python train.py --rope_fraction=0.5 --init_std_down=0.0527 --decay_shape="cos" --doc_mask=true --dataset="wikipedia_en"
Below are experts of layer 5 (counted from 0) of a mixture-of-experts language model. Rows are named router (the router's row for the expert), gate (a neuron's input weights, with its number), up (a neuron's input weights, with its number), down (a neuron's output weights, with its number) and show model dimensions 0-191. Each number is 500 + 40 x the weight over its row's rms, rounded and kept within 0 to 999. Numbers have three digits each.
After each expert's rows: "raises" lists some tokens whose logits its average output raises strongly, later layers aside; "gets" lists some tokens that make up at least twice as much of what it gets as of all text. This comes from a sample of Wikipedia text that the model never trained on. Tokens count by the router's weight.

# expert 31
router:538489472559517425450480554495496499474579512464502458516573469451482446552489542536433486552547522513424359561454472492497451489475545491458518501536398548468529515535460521552499430510520504474516468511419467505513521565427556481545491531536500557521534583477487513494498491455479502476548548522493549542454541519524527500509495493518517432519465570465518484445495502446546493454532442505467489487555465479527485417509521504478482479548441477548562530533503467523500484540435522514570478478465466473502489496400517500430511509511588437481473472532516570548514430462558494545
gate1:597523480497507571481433504501443462563533516490512442489556450543527504437524470509463516441526478518472448541451495557439506487421475498508523496500469510517518542459466457502505451467526552510516449463402523420496497569508512495440454502483484499498528438524472487514532523482560508569524488463454497495473487493517487465561485427492472506533531477505550495514426567449414549526488444471494451511500516474596513546572489557431524510529542453499465456461530533532561554469485476592510518544532513522486483544577498526481523431545429467470544521477438506463546525483575612459
up1:522576527547521479471477473479451494503541540502521481438472537474491545563531528463388541532501497474484491512469484435517464507501589538495451467496510519523552467428434563489525383470566538506418497533522469508534467488469527520555469505482480537475510466489515484566484516535453520549524524566468538459543500504534455477482502487476486454495501591501510558518544499382468499523514590534454494505499445478532495436539498473524447476493543518546546529510450440546492488480499507541582477446477514553533442532496469526506482530415568522611544506423448512429522471457437516518
down1:474523533435435499500500448550469520473462505444404520524543511438537463521521493500525529483529470532526539475545492488450495482516528395453471523496482556453469521509493558451457583538501474536483599508565477453523500469513501410472514482525455459552491453517501472478534492481513433428479506527599496512510488506505463493564517529454524428438505516543453486561478507540469537532523493529503554481484463489457499572510480474471408575550462503490504566488516547494501493489518489465429508516519425548657453499556511482545531476517533553432481544531562457412497472505465493508
raises: "ming", "ments", "agn", "ains", "ica", "ment"
gets: " the", " a", " an", " The", " is", "The"

# expert 14
router:467496485498508507487469570491554563520523475470500532556520472485483490530491510518464510548468514563474473497480498531478491483435505553382545539551478503483568520566448435544478489511518395449479496564446437506483551560467517446518468543495555513530532516509515485548508507454497436411520501523528478505484522494479515549438518509568561471497505450461576460528459506435557451474521427457489458493497479563527452465444523543476424509453466483514559493537489541494485480562510546475424505571510487459461477497436562460431532518510528447452526437520496511601515461539611531528
gate9:447514520446509488474404507501516474556440554517551570523477486512488466473560564453497498520480485523476489546566511496585468534491522520466517514562511472525487513563535481522549503549521486449542467576478427576527485477528492519468533489448487484472507542490504513439568502522476568483611428489483520494469443531452445485548500510470417507560463532465509501483513455487530459428475507468482467530567521476540547500491481481549563491545516515477393453509479513520414523439407488475521553491517523447481516432526471486609490561579499467513515497476500527467558512465603458506
up9:515454485556410427540510512499481531466489519520503463496491497484459489557432517581499512524467542416431469540521458532493484439520489517530492505441516580431513505450494560526547470478526493535480581484484461485571506474488565519447514541523471545514421583503556519492482478462433474485451557528446537500520528475553533428456500478520459481446473555465475488502623484454523510551488479549532478463473518516532479454470576496465464458488466480541541483551480412578525463488520519457512497479443442513490541506530509559525521493395506466491433492545495435495453481456417508561
down9:485504548507468452483454465530578458492484548508530475502477447496531442554641481492497498533479545531455483514578544468521484472529479545433501448509507462447489488471522490464483456527497497528451506452453393542526445468536494470471524536414525505468465549528436524470479559479500480578456457509514545534471479538490482447487593505429483523510565534481531602528509545498516422510507517490461495455533546511567482508503486455533489519540480483518527520464462560492455482467463493482496519541453581555410522535515468471615489516534590437460594497520520519515536512449517478494
raises: "]", "\")", "\"\n\n", ")\n\n", ").\n", "\"\n"
gets: "-", "|", " |", "==", ".\n\n", "==="

# expert 16
router:487462470516490480535430505466488516476483511489536500552528461509420518515512547500484508524515507560476492495456488542527465476459566509464602561522468527481569505539399467525522440532521441470524495515435448501429573562449492497501540606499520574575450514494461529588528490446480452473537440507558451499488510455516550546435495426590519472476491475440577446479435488462529461481503488489525497486451446551561498496458552503459408509468477484523548517512541518513519433529433584522470531509536509485454508485496512434458533466497508513474491471497498566586488468539522535547
gate1:488516515506464586499499494508516384549566420489471456584509540542532489498568485470488556492510446543548511482474498503441514496463533551494483523441431443463538495541456432440460491463509528550431557445567500514513538549467462505493522507440504490447495454436409510534569464503553487524497519511510491446522521474449547553435588566499527506496525462514466543554483493517456577472482458499592516503510494509533526541535520509472525523490519482477473437434478525497541519572509522576574546560434563524514480496514427462558485439505464547553512434502452506469460503482523488493
up1:521500505495556555501459435534484453558450510470493510530411519493528524489506484513613429538504497387522525515574584484552442509542554523504515488524546509501480438463459612465540550490553468475526480482461453543491507484467478423447491504465455506476530537462427587533464443495496490495511492421532488506512490473397532482503517521456499449433555479453452498484534461558584520512478519524495514531492530514451510531538517486487482481496498531508460535509457462516531481411526513496568546452451547534500532440499452450549477426581554480560497485508488492450515572478448503529
down1:421495426533513422465523524477509501452450418486475548456543473406515516549475518480455594516527488558468448569463424561531459507492502505505556529424531517494457508461492488502494519553463483494518468447475598511499538486512474552523492536530479477569580396532493440545454516507465488486487495538498520479528509540546561525524519519561467536564554505432498482496524484489468506413504486502508473460472537502519533486512475505499497577484481459503470426501533433441460492476476422544492535512576402601497509521520531551455446491497525571511465515515438510533554426496493506523
raises: "istic", "ton", " surrounding", "ism"
gets: " ", "-", "201", "–", "200", "202"

# expert 39
router:509504427522496482468437541462516533538475474490525510521510494490473467538529534503508479542492524593454485551453483460573475488442539478455642567516425538457603478590471474528522445519466453506484452539440390523489545519452504496536534530541497522560531501532495526530552507449431490453575509540520495488511545497539517517524538519591575427454482499492505456428504529491503459491511454534510489424505445497570490455515510491458471488514495488561549517487526501495538371480493522479533507500433485460487531428442511449444521462510527459487467455532514547508465446496489507522
gate4:542530503445449514461529550522559515514491509544461583491432548527485459448563528518545484492438571430578504527515452473450452600567435489489485535466479494474496417510485511459487446408518550489493495492528511455463535469514508587531549450476444452453560518523564522514512527492518517486503564569508516550545523508432514528503495468491520429541520485578502562489527485471525493504468445551420478549541528441469469497499461446569544479535406482538498487445471529473542530415517465485511460440519502515518469496563424477586479510521516479523567491520547520492508451466485477497
up4:499507429513540451568496617420539507503535450371538519449490509416473522525532518462537466523458506495521496476477465486498522475464450542448489559492457483505557556523514553491516455513506482568459499475448517469554526555532510519486414544512552511506514487436544483521493483501523555481466500434454545528525454503549489484445524444529464467501587494498455499414418491557424445448438461505614600472500520486487500513557517543470518440487490540476506525498547513470478531489482488529531540503524555541583484516489432510476506476546468497502483479545573498508522575546522485522
down4:518485503521442557478479464498509485538481463572573514526569463472447549450476514488516437441532466460458438550473450537465426522460526522526506533530516522500551537512428522537523435531499463452474499571512532520571596482476460517537498548509526501472429509528537528498456499440570490488600507543454504484585495550503497516490499508484498511533485465475539492544521488479588527503455467514455474554554504509546557475555495388535508445489471537545475461515443468448501542470536464517457503457444512485455434445523512560560455529463506526555411444404469522480491506432542520471
raises: "The", "There", "In", "8", "He", "the"
gets: "-", ".", "–", ":", ".\n\n", " "

# expert 9
router:458473479490488491497474554436519608542532538482484441511492458484417429537498519591479450503503489565439441570502437527514470468507568533525527520487494501467543487561506444588516450489469436474547491505481420508455523555479497539461507510503483566532532569491467530540544487467500485532544466499526525507472479473563556533485556521540508440529455521481517457528511570461497452566491467483517471432494526533540466457465527544421502582473448507533528480501539502582532390504424534501493527517505442458495491469449541430458506530563483419480468484500488534558483425459532488491
gate1:403487503414445415493481486507490459514502499555533448449491481477540455475477537436454557503479495519541515451535481471554511513491646521470519505503486444458486546581510492447478495446490508527512526484542575448461571547504515535472526476475524521459581509487550534519522570526545507548585471465565478480445449483500443391520496503544482459479392510459527526599533506541470489526467461478504521486478493541466505530470497569472535505547510483558495544506403463426518535522477480508533473480452511568558475555475507477501508521551492557524492514463534477520530498531495457437
up1:539575465497554470444478520552490536444446510453474423485432498525495485491546463505476449454553536558528518472493588486434455520443523503483512441503405469457508459516462545559475520465545464560524512485499474443494546506559548528468506528525486449459522484473537490562528486525478510483494522465453506544491477542538453395527521431536528437455513489381452450536471450518492487482482510561534527468595500559430478577513521497491498515534529522499474511531558388529540462574530554438481519476499459497540461462510460494480433509479517546553463549449552527537507516545486458493
down1:460448431466425499529539536545536474537483492516531519542485485481548486478463487504565448490490442500502531582482503560504547485510507464500489483481517496525479483494459498438537586522528543630513542507554464528452465524463504443509458403511500500494547499503473498519509477476439461468493409504620494485546527520538425520471399509511471447507487573533569431518484551519502456523476528485491538592468488502499473500494542447561488518562474543507485467518544517509383539497491418560538480549556533507531430546486472482515535546532544499512452424542531480497496457551489472451
raises: " they", " it", " there"
gets: ",", " and", " |", ".", " was", " ("

# expert 24
router:521461501491495461505457548476527544541457505475530544538497487496435480501473508596542421563425502556491521532505447497487505457495540505461502527492447547504508457572392466536526463455541457479485497498456483556462545529508507458534494567463558528511469550508528547535526512439532413454462554564492489501470508524472482508534424447530524497520471432402523454531447467455552425519568466452441472453441504529559474484447481569484473543497560528531527501530475539543507493526512581560531538527489467436459503441523554489473533511489546425445519411546484515543465465505559511509
gate4:548555476412475486625532503435516431494472570578523490478500576493577577462478517513528452530460540462471525442473513536521498594487483533503505437462491507533484496535541513513566568429518531523461495512516554553514490414489462504495530523463487499464494467482523433546504496539532510502428445509524533529539521544503517482467465556529533535518466435532543498468442493463505497445423549522407474460462481468522491521432509492525534531506531525481533562541481471454438529449485485567500476474589509472484472490512474418508421444486450511522507459563446511458403488518525503508
up4:456540532427488517470572518519503527455594456479508494429495524519509516475487465486432518574472471443467546466493505511496521503534442523485542532484492469513556462520500408544470461553500484573530475488482465500492526454506519529521567502596491524505494529492495373534420535502490487465509476541512443474475586550481429459547443506545552498437513495535461485521458471484513538508515498531515534582482537488422491432507495485472522455568558487492573552486499514412502494516566515544526473460396524498446389511469507500523413467470529561487459524434536515516543501504505475541
down4:447484486459513457451463614524501473520489513476505468529568517440479494494539453476467534516437460554513511501490492497496515502531481462573424486445466551466502552455497478496526503437477537567495484414493497618571461563485551539494512494450521514484553486537487491500504491481498441551531489464468603480492435512471509557482509507553538567548470586455503541579486514513560468466396511530539507487415491463526508468471477509467459539549495473476454491513510473579423473469476503429476416520517490459474496522563503559489536571481456527472531525520523473521455474574467424541
raises: "ened", "ises", "ival", "ched", "ily", "ending"
gets: " |", "1", "2", "3", "4", "7"

# expert 11
router:493450453526523492466532588448478502508446516503472463572597457465476435542493477577519478539471548571511472552536527465520524489453484478485543543477503523449507492516465488571544500504539468389575565485516496474436535565467557517474492537488498537553515590469430552533472486464474507569488482518536514532458540485513535470496461505546538484486446505465517465484518549473514468494518470452510506444483511588539416468459507559479418529456498375551487512483557505606503480502509534438526491515481491443507480458458570455434503416517528519489500458539473489532526465518519465520
gate2:527535519463505486474510515531532494514462506541480579547528522506506557560506525443486506456384487509511508541450509474529514511477518427498528497431498499540434519427484551461559442535482543438550456478544485442461464548473486502444454502452538583469516440550437499454515492485526448568464511503532560535485512564522582505559570500528509499539457462492443504524549542489519517477494444490472525486397458525481466527525529512540529501430514485546465457489579451546508560493513422440480458429486488513488444427506505563500553483388497503502533483509472556551545491565427484519
up2:499464527567544476515497466429414510485434471463531455501505495469523512494508432570504580516522454485487499459522536525503465454523516533546445462512538454482465549506538534466445517564510538550462533495480546493463544506440427551486514511519487487506451520507552456583495517528480398490486499525481460553466490563551419542477455556472401491517502413495555494533449488429495464456447510484489430432586491518508500525442501449498452488555535507465534559500529486464527493591481502475530467552530573494487511570471513505572543467528463510478526549480543429505534550543534412472
down2:525444467492461489507522506498527554484534584509435432496465409488526465536456558473509444521515558499546480556481491495450491519492501435520480528536465534532503544514514522541428534499560475511411425506453497513463474500554539529526543565498498462505461528407547461535543568522536487482491495448451486437609572432487549422476470485491502465509522569534435566464506421573502514459579548505553475467465471531585562492504475468487507512507451457514523524588470497477462461469502542508465480442502523450525543510556488470498489467490517418449498559475503439485505458498490485564
raises: "apes", "ape", " store"
gets: " was", " of", " to", " with", " and", " by"

# expert 38
router:504477458530473438488521553458498553491518515471505451537591447501517467530413506522503476491565479503506516506527482476506432456478515497424557528534463589484518476509489476554538465488496456468555521583515466501418524563460525495492501517507524566492499569451505541480496463450491483499481519567515510530482528546533500491520454498490613509449445559464543461474521510445580434509546441475456469511554450538526470463535538554468468481465407447551556440534502521580507485514503544494536498565541451492555475526420564409448532451512495461465474484565545571525473453481508459526
gate8:502425552527520523447514516444519556448542604555553416565451500498504486526514495508472574480474480414524488465530549479455544473538488425455467517496543527529490488461524540533472458461536516533457509443537524579506519556518482491583457473457463439493522497474476468459469463494499613549471500505505523575527483579569536506505456519505496540552480432467572538481524497443508465478462475530471500534505469447502464509483506453464474512446403467465511545492458517412543455601462508543429445520507495519498451490453469487572514515475522470566518501542497470507494511509408470500
up8:474575520509512488400509430528460455539511490519533521521504524522539539468527460470511506488454501522538460448526539498470506491535436480491471499384530582567524531517523549500505513416474554488512490464554519428441526421556512544469475473535453559491505507434504503490494443543518548561483523521528516485507517480417460513484484557548502521500541549557467494513590553432546498560539493421541480491507475455525501498429495483523504540536426491509468531529513503454566532540533586505464562474457462546580403493519512523513524510425419526515561498505510403459472550518490482508
down8:540570526487493502518478580398547579471431450489515472548504518543472467531466452442580463452512523517469496536497526497529507547472521530537476453491504448511459507489437487497559464568519530505527437554489443447403445515464470512467469457485570570481577473511528500523557539491466503485467488502483544459465508450471487448566460425477512438520496530531451432492534516571554489473515488500503454514438473542462463494568512479489517514499507456488560470476476528551438535521516530504516544485536496485574524440537464512501489514483460535388591594452482507432529470498523567448
raises: " ===\n", " ==\n", " ===\n\n"
gets: " the", " of", " a", " as", " an", " to"